Below are experts of layer 2 (counted from 0) of a mixture-of-experts language model. Rows are named router (the router's row for the expert), gate (a neuron's input weights, with its number), up (a neuron's input weights, with its number), down (a neuron's output weights, with its number) and show model dimensions 0-191. Each number is 200 + 40 x the weight over its row's rms, rounded and kept within 0 to 999.
After each expert's rows: "gets" lists some tokens that make up at least twice as much of what it gets as of all text; "comes before" lists some tokens at least twice as common just after its tokens as in all text. This comes from a sample of Wikipedia text that the model never trained on. Tokens count by the router's weight.

# expert 27
router,189,171,115,249,260,156,213,130,157,146,246,235,234,253,263,166,180,247,242,147,164,262,221,255,262,212,190,221,243,238,181,250,243,199,158,212,186,199,231,187,249,224,198,128,203,167,179,182,165,191,194,275,239,162,115,165,244,262,260,243,177,173,167,198,238,157,206,162,140,134,229,128,217,261,141,234,244,229,208,243,188,167,238,140,172,215,167,215,192,149,190,209,251,187,183,273,226,221,235,230,255,215,208,146,176,171,137,153,164,153,242,212,199,183,231,219,197,246,161,183,187,236,242,132,158,152,155,189,162,162,239,161,137,276,238,170,172,192,170,251,140,249,170,159,134,167,168,253,247,212,196,167,247,165,140,240,205,242,206,203,166,261,156,180,175,198,260,215,176,219,222,224,153,162,152,133,215,168,248,146,251,204,238,248,162,184,146,159,242,215,231,226
gate0,189,157,258,230,252,201,230,246,184,153,178,232,156,192,192,199,171,245,237,225,114,212,171,107,221,215,171,266,239,209,165,128,233,125,170,169,171,226,186,215,165,217,231,167,186,177,224,108,141,155,234,169,242,99,219,216,211,190,271,235,215,176,243,310,176,212,224,218,169,204,151,212,164,220,165,262,219,231,192,263,163,177,170,172,230,187,257,222,226,207,185,223,166,263,304,198,242,143,179,223,230,241,121,157,235,217,204,160,221,181,224,200,137,277,139,216,118,207,234,111,211,266,227,278,202,187,211,222,195,212,245,203,189,188,194,202,212,151,183,197,163,247,209,181,201,196,192,231,163,168,174,238,144,149,130,174,220,209,210,205,188,146,228,142,196,216,144,63,257,230,168,199,167,206,181,195,197,205,178,225,206,270,184,241,240,204,233,259,270,198,188,186
up0,184,201,212,200,152,183,228,245,172,241,208,249,170,170,232,235,215,164,205,123,213,153,171,210,240,143,198,219,262,143,181,192,208,140,179,204,144,231,180,164,92,138,161,305,193,166,217,160,203,215,270,171,224,155,199,219,181,227,208,274,233,177,332,170,229,221,159,255,211,191,158,176,237,143,203,255,151,243,245,213,181,193,223,238,180,219,175,130,185,143,239,140,158,280,182,182,184,213,211,222,171,212,167,274,196,237,236,237,211,283,222,179,231,184,196,229,195,216,212,171,190,189,180,286,144,245,226,257,190,168,179,142,165,164,219,145,143,120,152,153,282,224,220,267,189,152,174,232,170,278,154,154,212,219,242,190,203,150,169,293,209,242,168,179,182,202,210,211,236,274,176,193,147,231,222,177,186,206,214,110,237,211,172,209,219,219,178,178,193,258,256,177
down0,247,268,226,215,175,195,180,283,212,184,147,209,175,197,236,153,217,211,228,158,201,219,274,202,162,139,219,193,189,219,249,155,153,180,166,160,210,185,157,208,235,192,161,278,178,260,205,198,233,192,186,240,234,219,192,112,161,205,150,188,228,137,246,135,198,171,179,256,233,183,198,191,176,177,240,202,183,204,187,193,163,235,201,180,244,194,197,168,187,219,272,180,130,153,174,226,230,194,133,251,102,260,278,192,155,189,204,242,137,256,190,204,219,229,242,202,189,224,167,126,191,217,259,176,159,210,218,226,151,280,143,227,269,246,245,157,227,160,230,237,208,213,182,194,150,280,167,190,123,236,155,250,197,213,198,208,201,125,192,188,143,265,193,175,239,202,216,272,218,119,138,206,146,221,237,195,291,245,230,183,127,270,84,204,207,279,185,224,211,193,187,167
gets: " of", "ing", " to", " for", "ed", " in"
comes before: " the", " a", " his", " that", " to", " their"

# expert 2
router,155,162,168,254,241,134,172,139,158,151,274,224,229,246,231,150,142,250,233,176,205,189,233,258,251,176,207,221,241,242,206,233,244,206,196,208,196,185,236,245,249,254,223,149,231,226,190,163,156,248,150,265,235,165,139,176,268,257,236,260,158,140,201,200,235,151,171,148,142,152,238,157,172,219,161,261,247,239,187,263,232,154,238,192,146,150,212,225,219,168,230,186,247,199,140,247,238,253,210,218,263,216,216,170,193,139,130,149,161,135,264,190,217,153,248,243,158,231,158,166,211,212,235,189,148,147,152,197,160,154,211,146,199,245,249,152,197,231,158,228,139,245,156,157,143,149,157,212,254,248,193,179,253,172,143,242,213,243,196,215,157,257,151,169,150,205,233,180,128,215,176,219,200,158,152,155,178,211,175,198,255,247,165,238,146,214,152,157,208,223,239,198
gate0,239,202,156,196,214,236,207,113,193,196,208,162,227,189,181,198,282,204,205,188,204,196,303,156,258,142,177,170,268,220,233,211,166,160,236,196,191,184,208,234,169,214,137,190,191,205,254,167,197,116,204,285,174,136,177,212,206,221,150,124,197,185,194,165,172,142,173,157,231,128,238,207,236,248,145,154,148,224,227,204,146,221,184,258,210,188,220,206,210,173,173,194,326,190,151,289,258,155,183,198,214,233,157,255,270,250,162,313,219,247,253,218,207,131,261,201,229,199,172,189,191,201,190,238,177,143,210,151,204,224,227,234,206,153,227,175,218,248,171,213,118,179,202,200,177,276,222,201,222,183,220,226,211,249,174,228,225,178,165,252,126,219,271,187,177,247,163,241,199,198,134,206,196,120,163,244,166,210,210,233,223,121,222,171,216,99,207,170,256,181,154,194
up0,164,193,179,208,191,76,211,233,151,201,210,161,185,172,201,190,106,250,184,170,180,173,279,249,163,222,220,203,207,193,173,209,211,175,186,168,155,241,142,169,212,182,153,225,217,170,185,95,211,211,236,217,275,203,133,154,214,265,223,178,157,183,186,120,213,203,165,163,209,235,218,129,192,236,226,197,174,208,180,203,245,206,187,237,255,254,203,178,206,154,277,180,231,178,193,149,223,183,205,220,193,215,215,237,241,157,208,154,241,217,256,178,148,209,212,205,185,139,174,232,134,169,178,218,304,220,219,249,199,196,157,178,263,286,202,288,154,171,217,149,266,235,224,264,190,96,195,157,157,203,106,182,166,232,218,280,235,175,236,185,224,256,232,221,232,182,201,200,210,219,189,177,310,252,139,213,271,244,232,218,123,216,243,180,183,161,168,273,196,167,204,192
down0,263,185,236,178,162,173,134,215,245,122,234,164,139,164,202,138,235,209,149,235,248,216,183,156,258,249,99,145,279,203,163,245,190,228,183,233,212,193,159,195,216,159,227,218,169,194,224,211,167,193,211,179,146,318,199,183,236,196,147,135,200,192,200,245,176,194,183,197,235,242,227,167,211,187,226,143,197,216,216,285,267,165,145,231,161,207,185,177,188,276,152,210,268,243,240,216,218,204,192,222,185,137,231,156,296,243,238,191,175,229,223,197,126,209,282,137,187,204,246,182,171,255,150,263,206,201,218,184,235,192,195,269,152,249,230,212,173,183,174,202,146,246,315,165,280,199,182,179,191,162,194,176,249,140,243,160,229,193,160,230,163,234,224,119,214,194,191,206,166,219,234,208,169,153,237,138,165,100,205,237,193,189,229,165,192,200,191,212,266,148,161,199
gets: ".", "\n", ").", ";", "\".", ".\""
comes before: "\n", " The", " He", " In", " It", " She"

# expert 10
router,168,153,171,256,245,142,202,139,149,152,263,207,221,232,241,144,154,238,245,167,197,198,213,261,241,183,213,197,252,256,217,247,254,184,203,230,188,191,246,214,247,249,227,147,237,200,181,164,149,242,159,251,247,158,142,175,256,255,236,239,157,146,204,204,251,155,157,148,146,160,223,148,177,238,149,250,241,255,173,250,236,147,246,178,149,169,213,239,192,156,235,181,258,189,156,254,219,251,189,223,254,237,212,159,180,160,145,145,148,144,251,211,214,166,249,233,182,247,155,153,193,207,247,178,159,152,142,199,152,147,231,154,189,252,255,145,161,241,156,249,142,254,144,149,148,164,157,216,242,232,194,160,243,169,143,257,195,250,203,232,155,269,151,158,154,225,231,198,155,219,178,212,213,180,142,148,194,186,177,185,252,231,199,240,143,205,140,145,200,235,230,213
gate3,158,192,202,203,167,223,194,250,219,184,237,166,229,182,175,110,200,207,205,191,231,141,187,160,287,234,229,208,213,199,162,147,205,189,239,159,218,233,177,203,182,176,179,247,207,166,213,137,216,143,188,198,237,139,203,172,201,242,236,170,173,155,193,268,282,246,205,160,270,211,175,197,181,217,243,282,192,246,138,248,240,172,213,205,200,184,224,237,208,208,171,195,212,243,206,213,207,255,290,202,216,220,189,183,189,186,195,156,163,222,216,162,160,200,188,250,234,264,286,179,220,220,173,159,179,225,251,241,149,176,188,119,151,236,216,167,246,233,281,199,204,217,125,224,104,290,184,196,134,273,208,198,124,152,207,218,180,238,157,248,112,218,236,155,176,214,158,230,157,132,177,111,232,195,205,203,296,123,168,246,280,190,142,227,236,198,218,244,225,123,221,136
up3,210,182,235,163,225,211,196,160,150,249,223,224,208,248,228,254,210,252,202,241,178,183,222,193,213,175,210,212,206,208,216,297,213,207,243,220,159,152,217,159,152,219,193,170,185,153,144,212,267,167,207,250,169,119,233,218,215,197,136,186,178,142,249,238,148,147,239,195,262,116,186,165,213,248,262,184,194,141,197,204,172,180,196,246,189,266,147,201,189,224,210,230,246,224,213,153,219,195,177,178,130,200,195,208,183,256,199,269,140,317,187,175,268,209,252,251,229,199,192,205,189,184,271,270,155,162,178,213,266,170,174,230,202,241,181,108,162,191,161,109,239,150,197,200,180,214,214,194,241,212,255,187,203,234,119,211,156,155,175,202,215,258,177,213,169,240,155,219,175,318,271,281,201,149,179,232,128,226,158,214,147,217,137,158,199,195,121,197,189,121,178,232
down3,247,183,246,186,255,206,194,191,256,266,169,236,173,237,218,171,257,270,149,159,181,288,163,200,187,232,183,228,152,275,189,219,239,271,203,172,91,153,253,223,156,153,182,190,169,112,236,188,272,209,221,147,267,205,161,248,151,181,220,199,195,188,225,176,195,212,180,219,141,126,212,217,173,126,205,225,179,90,215,186,185,146,198,214,228,206,211,164,188,237,209,194,122,349,156,175,184,202,228,182,216,198,230,233,226,181,97,265,259,155,201,221,178,202,176,245,288,200,206,176,160,204,184,220,160,223,192,183,228,191,216,204,283,197,218,147,226,233,237,242,172,219,167,141,200,163,236,248,215,159,149,227,205,131,221,224,231,183,191,224,185,163,233,215,211,220,203,194,171,167,206,178,89,227,288,191,116,209,236,188,172,184,240,202,177,169,214,250,181,210,175,207
gets: "\n", " ", "==", ".", "-", " \""
comes before: "\n", "|", "-", " The", "The", " In"

# expert 5
router,170,153,172,256,244,142,201,143,146,148,261,205,215,228,247,145,153,242,244,173,190,199,216,260,242,181,207,192,253,253,222,243,254,184,209,228,181,188,252,211,248,248,231,144,236,203,185,163,150,241,157,251,252,159,139,175,255,257,242,239,156,148,206,208,249,154,154,151,145,157,221,145,180,240,150,250,241,252,171,253,234,145,241,174,152,167,206,230,192,160,233,177,255,188,163,257,222,250,192,221,256,235,214,158,181,162,145,148,152,142,256,210,217,166,248,232,183,248,152,151,188,203,252,180,166,155,144,194,148,149,225,148,191,253,255,144,169,237,155,253,135,254,151,147,145,167,159,221,247,233,203,164,244,172,145,256,190,247,201,229,154,269,147,162,159,217,232,199,153,219,183,203,212,184,139,144,194,185,174,184,255,237,202,241,147,201,145,146,199,233,225,219
gate0,177,185,187,145,238,151,149,216,198,269,214,287,161,102,152,182,160,239,149,194,141,159,280,213,170,243,195,173,228,216,222,211,176,217,203,161,223,197,207,244,188,173,241,195,271,205,190,255,250,218,215,236,174,146,187,145,274,122,186,215,212,275,192,242,125,180,160,243,276,183,235,141,262,253,208,216,193,175,262,234,181,200,254,205,184,212,160,200,185,258,169,157,180,215,203,217,266,218,233,222,171,261,223,157,155,175,268,164,150,151,188,233,195,122,198,219,223,226,211,161,121,243,275,224,154,187,229,192,208,263,209,162,184,234,225,130,250,213,214,217,249,247,113,182,215,232,162,183,217,208,211,179,248,148,182,246,159,170,142,142,225,251,189,174,173,129,195,146,216,224,222,184,169,220,190,166,178,251,122,198,242,136,167,286,153,190,216,195,123,252,187,200
up0,125,170,233,197,167,243,144,229,259,216,217,172,223,196,171,167,191,215,251,173,225,122,216,230,165,196,166,171,198,233,265,256,196,227,187,216,249,180,204,247,184,207,214,127,216,215,147,235,180,199,231,235,173,204,247,193,236,275,290,274,155,212,138,200,96,254,221,247,189,211,171,216,239,194,199,171,190,188,198,269,174,226,211,141,230,190,132,299,207,223,146,198,214,249,194,196,237,168,183,280,182,240,217,163,225,266,139,235,172,276,217,140,183,181,212,120,141,212,214,280,93,158,240,167,135,268,198,162,191,143,221,220,229,218,226,212,218,115,180,239,222,206,157,141,187,210,179,167,194,202,195,215,194,188,172,230,177,246,164,216,262,224,178,162,191,202,224,123,186,213,238,205,265,230,218,200,201,120,269,143,202,127,189,133,199,231,262,209,127,220,218,219
down0,207,122,229,274,173,215,177,257,235,163,190,136,258,254,123,151,201,145,175,213,188,143,206,197,175,205,177,230,185,198,182,184,272,249,192,255,146,176,218,211,215,201,250,205,223,196,193,252,257,158,181,210,282,134,198,143,206,213,228,205,152,181,272,189,234,175,250,178,198,69,236,212,167,239,198,224,250,280,188,242,168,227,202,128,223,217,189,154,217,226,228,276,160,179,193,199,262,139,190,186,138,206,128,191,243,203,169,182,200,209,224,179,215,210,195,127,255,191,208,243,194,197,253,158,133,213,154,220,236,188,138,228,224,229,221,218,159,210,202,222,99,175,150,176,229,172,195,155,136,197,214,219,157,268,227,211,274,228,198,187,186,155,194,279,201,211,154,233,113,252,196,219,158,296,230,194,247,166,133,231,303,193,231,147,174,220,179,195,211,219,185,160
gets: " ", " |", " 0", " 1", " N", "%"
comes before: " |", "-", " 0", "|", ";", " "

# expert 42
router,170,152,171,256,245,142,202,144,147,146,262,203,221,227,243,147,156,239,244,168,189,199,214,259,246,183,207,196,251,255,221,246,251,178,202,227,184,185,249,208,248,244,228,145,238,201,185,159,151,244,152,251,253,153,141,174,251,260,243,239,159,146,204,211,246,154,156,149,146,159,222,145,182,240,148,250,242,250,169,246,234,142,245,177,152,165,211,231,190,155,231,181,254,189,164,256,219,251,192,220,257,241,208,158,183,167,144,150,151,141,255,210,214,163,252,227,185,247,152,154,187,202,252,176,159,153,142,199,151,147,230,149,190,251,254,147,164,238,151,253,134,251,150,149,145,168,160,216,248,233,200,161,244,172,144,258,193,249,204,229,153,267,150,165,155,217,231,200,153,221,184,205,209,182,140,149,198,189,176,184,254,233,202,243,147,201,145,143,199,233,225,218
gate1,201,233,156,175,231,262,229,266,145,183,207,170,249,206,174,149,200,217,237,117,191,224,99,239,214,172,207,259,187,157,247,202,251,139,172,201,207,188,230,242,260,208,238,201,175,245,189,185,163,226,172,212,205,220,168,231,275,185,235,228,167,195,212,204,316,251,237,157,201,118,234,172,203,183,215,182,230,148,176,252,182,237,218,176,230,249,143,147,227,205,204,197,224,239,230,295,195,220,194,180,236,189,190,216,174,164,187,245,183,118,222,150,190,151,246,179,220,254,154,144,194,208,207,213,257,204,173,206,210,141,158,204,173,157,239,176,170,244,147,218,197,163,270,212,207,201,164,134,170,120,232,144,202,145,240,277,201,212,151,294,232,176,201,211,158,124,171,171,218,208,128,195,238,198,167,271,207,211,164,153,180,123,194,107,208,265,178,310,235,175,149,200
up1,223,183,198,151,216,125,205,131,197,236,233,264,189,179,188,241,179,168,243,185,172,189,204,214,235,202,166,184,204,200,208,177,226,179,228,249,137,219,145,158,215,204,198,264,221,116,185,213,182,212,102,159,191,178,223,288,191,165,188,198,201,127,214,168,203,210,240,141,301,149,329,212,218,198,113,199,163,288,224,166,278,286,202,170,228,209,144,206,245,130,186,185,206,177,174,226,193,213,149,199,240,175,206,152,222,184,266,145,220,151,215,248,235,221,180,196,203,188,162,156,184,178,173,173,204,117,286,202,144,242,208,247,175,140,222,216,110,207,270,232,176,197,130,181,196,258,202,221,264,200,220,169,238,162,185,166,192,244,193,188,276,206,226,175,190,271,145,208,159,213,238,221,169,193,178,233,139,239,252,220,220,254,218,155,261,229,289,199,195,187,240,177
down1,218,148,229,165,166,173,174,211,170,171,187,178,244,208,166,191,161,144,131,212,224,194,139,229,200,257,167,97,196,138,179,251,283,186,171,240,203,158,194,137,182,250,209,257,223,199,126,181,181,280,143,223,211,236,175,241,237,148,195,199,200,219,197,179,155,221,182,262,162,222,226,196,171,193,241,149,243,236,193,118,176,220,147,152,160,175,240,184,170,228,132,227,237,246,239,220,222,256,156,194,231,282,228,216,129,310,172,225,216,188,201,185,201,256,228,218,274,151,161,196,211,224,165,283,180,192,219,166,186,174,262,147,280,193,177,236,131,157,181,233,199,323,216,184,226,249,222,276,194,171,229,265,167,179,243,168,177,167,242,192,129,229,265,220,233,199,180,157,204,214,241,183,131,243,163,167,213,266,181,197,172,249,122,191,208,181,193,231,210,213,170,182
gets: "\n", ")", "-", " ", "|", "c"
comes before: " |", "|", "-", " 0", " Died", " 1"

# expert 8
router,197,191,163,243,251,157,188,130,154,171,251,229,265,257,248,145,161,234,237,182,168,271,196,264,230,202,241,192,260,243,222,232,205,206,195,206,217,249,215,203,247,238,246,117,210,182,173,192,159,189,149,287,228,126,109,156,244,238,263,226,168,177,229,174,245,169,160,171,150,139,198,144,250,240,132,258,285,225,195,252,207,167,260,116,162,222,170,238,165,183,221,209,247,162,149,247,217,228,215,169,237,219,211,161,201,188,126,158,184,154,239,203,202,200,267,220,214,265,178,188,222,179,222,118,130,152,160,179,170,153,212,169,159,245,248,185,178,211,172,243,169,236,170,159,131,183,185,253,214,205,175,184,251,191,138,244,173,247,220,229,194,253,136,208,176,235,213,207,174,222,154,196,143,150,165,140,218,175,189,145,231,204,262,227,157,183,144,147,209,211,269,187
gate0,194,162,201,138,249,203,138,220,186,213,221,129,205,188,248,226,240,213,182,209,209,208,231,108,191,170,141,200,244,223,254,205,260,165,176,197,147,304,250,222,208,146,208,237,187,271,216,188,209,217,148,234,150,251,225,148,218,240,236,137,246,236,165,172,260,250,199,236,159,239,186,156,206,228,164,238,207,224,230,162,148,222,159,111,211,223,145,204,205,231,182,264,178,205,147,153,237,268,197,218,171,236,173,162,303,187,212,228,225,204,165,209,258,186,178,224,220,208,184,179,261,234,232,187,215,205,249,153,141,170,237,129,224,190,162,182,174,236,194,166,195,215,182,182,202,137,229,222,236,174,155,254,167,149,214,219,142,246,240,277,237,215,138,146,205,146,266,218,126,197,266,182,196,253,113,207,128,222,183,296,206,191,218,153,164,169,142,124,223,215,200,120
up0,203,192,153,220,279,219,95,206,183,192,239,229,164,216,226,169,145,285,169,151,179,184,216,311,227,192,180,265,209,186,219,161,214,257,201,202,208,216,181,199,125,229,188,211,197,173,182,186,246,223,248,273,191,235,183,183,236,222,208,157,224,195,230,273,176,114,169,165,159,189,188,258,253,182,251,208,233,206,172,236,169,238,152,203,271,167,226,226,209,135,237,168,117,224,221,188,208,155,264,204,195,173,222,161,114,251,179,180,212,133,246,160,192,132,240,210,182,237,155,169,193,308,219,207,207,252,235,262,218,221,181,186,171,200,237,308,237,195,175,226,246,277,169,214,201,175,155,202,215,187,183,160,151,186,219,214,106,144,175,193,164,203,231,177,195,235,157,190,210,204,168,147,249,143,202,136,195,170,170,139,227,185,106,228,240,207,275,228,172,216,116,161
down0,167,198,134,169,158,226,118,173,174,229,233,223,127,200,225,198,180,250,147,249,176,143,262,188,230,227,186,174,217,202,134,185,201,190,190,285,181,209,204,179,117,172,172,274,217,227,126,215,233,149,255,221,110,167,174,225,132,225,215,246,223,183,227,162,174,163,210,194,208,136,296,216,270,230,171,239,234,266,241,222,278,286,163,173,132,146,247,174,213,177,274,197,214,200,185,154,127,189,224,211,167,135,205,217,195,172,214,220,211,221,210,236,243,234,281,284,255,200,245,157,181,227,228,223,136,175,215,303,156,205,233,174,240,165,270,177,234,182,186,162,191,186,222,128,186,202,217,181,182,188,235,226,203,145,171,267,188,190,129,184,123,253,165,205,169,241,215,173,165,180,206,128,224,193,152,225,228,235,180,221,230,228,213,182,196,217,170,263,181,261,166,173
gets: " of", ",", " and", " in", " to", " for"
comes before: " the", " a", " and", " which", " his", " but"

# expert 4
router,211,176,159,277,182,168,203,196,172,131,290,180,226,227,231,159,174,231,223,196,139,200,169,266,220,153,212,228,263,235,230,240,212,216,200,269,160,191,223,223,210,253,195,142,226,236,220,210,141,230,131,235,253,175,141,187,270,203,233,234,186,202,196,217,210,156,169,133,182,227,240,100,182,225,167,244,274,264,185,203,213,175,240,206,146,129,210,238,202,138,209,183,242,142,161,229,208,249,188,177,284,226,219,145,183,202,160,216,165,118,233,227,215,228,241,234,189,243,170,138,183,226,226,169,179,157,161,212,151,150,207,178,172,198,259,186,192,222,114,238,109,246,188,133,152,176,113,218,227,228,190,229,188,159,144,242,238,294,154,264,179,266,167,146,168,181,206,206,177,223,198,228,180,198,164,137,239,170,214,224,282,236,178,221,172,150,167,139,176,246,246,169
gate0,138,265,170,161,209,210,237,182,192,199,142,241,240,154,196,166,140,219,217,236,238,244,137,163,183,202,228,224,200,248,241,158,198,204,212,171,154,231,124,255,169,200,189,153,169,177,175,155,225,302,184,212,170,214,235,158,166,199,215,170,128,204,247,163,208,193,272,166,228,229,174,222,228,203,201,239,197,168,143,246,263,194,264,228,299,171,142,230,214,239,238,194,155,177,295,185,255,159,185,275,180,196,117,200,149,240,159,188,202,184,141,213,210,198,106,143,183,162,207,234,178,235,123,151,181,250,220,224,199,170,191,264,196,215,198,196,157,180,226,211,203,217,203,296,194,187,235,227,245,189,206,217,222,205,142,214,114,178,198,109,271,124,220,205,270,185,242,273,129,169,224,221,159,162,145,180,133,188,201,113,230,182,264,163,204,251,194,207,190,235,214,211
up0,233,136,198,179,209,182,195,211,174,162,193,154,172,175,207,189,227,183,199,167,128,166,192,240,248,210,158,201,176,206,201,183,275,146,175,190,299,175,234,208,179,224,224,208,270,182,221,280,155,111,197,203,212,110,130,221,289,188,235,259,156,234,173,164,213,102,201,281,189,193,194,192,209,166,220,241,193,240,244,132,136,209,166,208,200,230,223,200,196,196,170,237,206,250,219,193,199,260,175,124,228,168,244,145,168,171,294,214,194,221,248,224,186,192,253,221,189,206,199,193,238,210,243,206,233,145,104,225,272,187,271,189,164,256,137,229,201,164,186,179,168,220,238,100,238,169,197,172,132,211,239,231,124,215,231,210,327,214,181,265,172,218,184,155,160,199,206,177,169,303,217,199,195,218,172,221,224,175,233,234,175,184,218,253,264,219,147,244,185,173,222,171
down0,152,204,188,214,208,251,264,179,147,189,245,206,212,123,172,231,159,224,159,173,175,169,150,182,162,197,176,176,186,263,203,214,184,211,217,222,171,210,229,210,270,205,180,55,218,122,233,167,200,184,191,216,113,256,237,241,257,253,246,257,155,223,246,185,266,249,201,254,143,212,152,233,206,223,184,233,156,125,201,235,242,175,225,160,176,170,142,286,223,240,183,141,200,146,223,214,122,249,240,281,186,185,169,162,137,183,238,230,201,236,232,180,151,194,145,214,266,189,197,124,162,196,150,199,247,217,220,167,177,236,136,170,205,162,310,221,206,234,248,240,276,220,221,222,251,185,180,182,255,185,138,198,154,223,184,238,191,178,193,141,153,172,154,206,253,245,205,174,178,224,141,181,206,175,210,217,216,219,166,294,200,231,148,257,247,163,175,191,178,205,248,204
gets: "1", "–", "0", "2", "3", "5"
comes before: " |", ")", "%", "°", ".", "1"

# expert 37
router,157,169,162,292,189,136,200,145,158,161,226,201,243,242,235,138,190,218,268,200,164,214,182,269,237,150,264,243,266,242,189,242,218,179,203,248,201,173,209,210,236,208,221,159,240,221,189,203,127,210,138,222,247,147,178,181,229,231,224,225,183,190,182,214,206,124,173,139,177,215,241,117,198,214,147,252,235,284,177,241,198,172,271,215,137,167,228,239,207,161,163,202,240,188,169,234,235,273,225,203,315,223,169,180,159,138,186,192,163,122,251,210,242,206,235,252,205,269,170,110,218,195,209,194,196,172,174,158,109,143,223,142,201,210,214,200,199,256,106,234,179,193,204,149,137,164,148,177,253,215,201,179,203,162,153,280,224,240,211,242,161,253,169,184,197,232,212,247,179,222,177,186,191,179,134,128,242,203,194,223,290,223,206,261,155,167,194,175,178,199,195,188
gate0,202,150,174,184,231,241,187,270,213,265,183,188,169,167,216,218,234,147,163,257,194,258,186,201,188,253,175,223,222,212,156,191,210,129,188,168,143,217,204,268,245,227,73,94,215,216,197,187,228,233,204,117,177,197,256,245,193,226,150,203,175,255,253,168,189,185,205,223,212,214,194,191,225,224,239,168,272,151,112,179,189,174,198,225,196,146,241,258,234,181,187,222,230,194,122,174,201,156,179,226,235,137,238,216,210,190,250,193,225,207,237,201,200,186,227,184,167,229,191,247,156,268,244,178,160,119,198,198,137,303,236,175,130,204,189,175,196,157,194,129,248,307,181,129,194,145,216,272,176,218,203,211,174,183,199,200,222,148,123,224,193,151,182,180,275,143,208,215,224,211,233,195,235,243,206,227,227,250,202,202,200,176,251,249,240,205,135,258,98,274,222,230
up0,151,218,243,218,199,235,217,106,209,141,239,259,174,241,191,229,171,268,247,213,214,268,140,210,204,170,233,187,217,205,313,225,99,161,205,207,189,230,207,166,105,238,264,276,177,122,295,225,113,175,165,173,229,169,185,181,167,249,153,199,180,160,234,263,167,188,172,153,209,177,238,150,158,225,200,197,153,162,192,119,255,144,203,195,207,167,211,251,146,127,166,192,171,181,155,201,181,269,213,185,203,177,183,205,205,162,232,202,204,199,236,200,218,200,250,151,304,152,250,216,175,197,190,229,183,196,175,203,185,202,150,176,149,195,230,278,192,227,200,276,246,213,211,194,220,246,210,178,216,213,147,220,268,243,140,230,245,218,200,199,108,218,265,236,227,220,214,174,245,201,199,217,143,200,180,136,224,185,218,162,224,127,168,238,203,236,195,231,245,122,209,135
down0,215,293,167,210,188,216,156,131,262,156,252,151,208,196,203,234,185,245,181,194,226,209,128,232,207,175,236,200,256,217,182,259,207,205,245,218,186,204,174,184,203,66,183,201,82,168,183,230,171,228,174,216,245,170,191,138,189,116,216,270,167,171,183,193,156,192,182,234,127,161,216,215,229,167,146,174,110,243,225,165,217,214,241,174,211,167,185,266,194,242,147,193,215,196,185,176,178,165,185,194,188,241,222,154,317,158,179,271,279,123,223,254,218,232,221,185,225,204,232,208,198,211,222,161,187,227,192,206,225,165,205,111,177,199,201,227,226,198,214,215,168,268,270,202,162,226,192,228,226,297,239,285,119,156,226,201,237,206,229,181,178,191,169,167,177,168,211,198,143,155,225,191,179,227,163,226,263,269,212,154,181,268,148,181,234,239,235,177,249,238,114,194
gets: "–", ",", ")", " –", " 2016", " 2021"
comes before: ",", "–", ")", "19", "),", " –"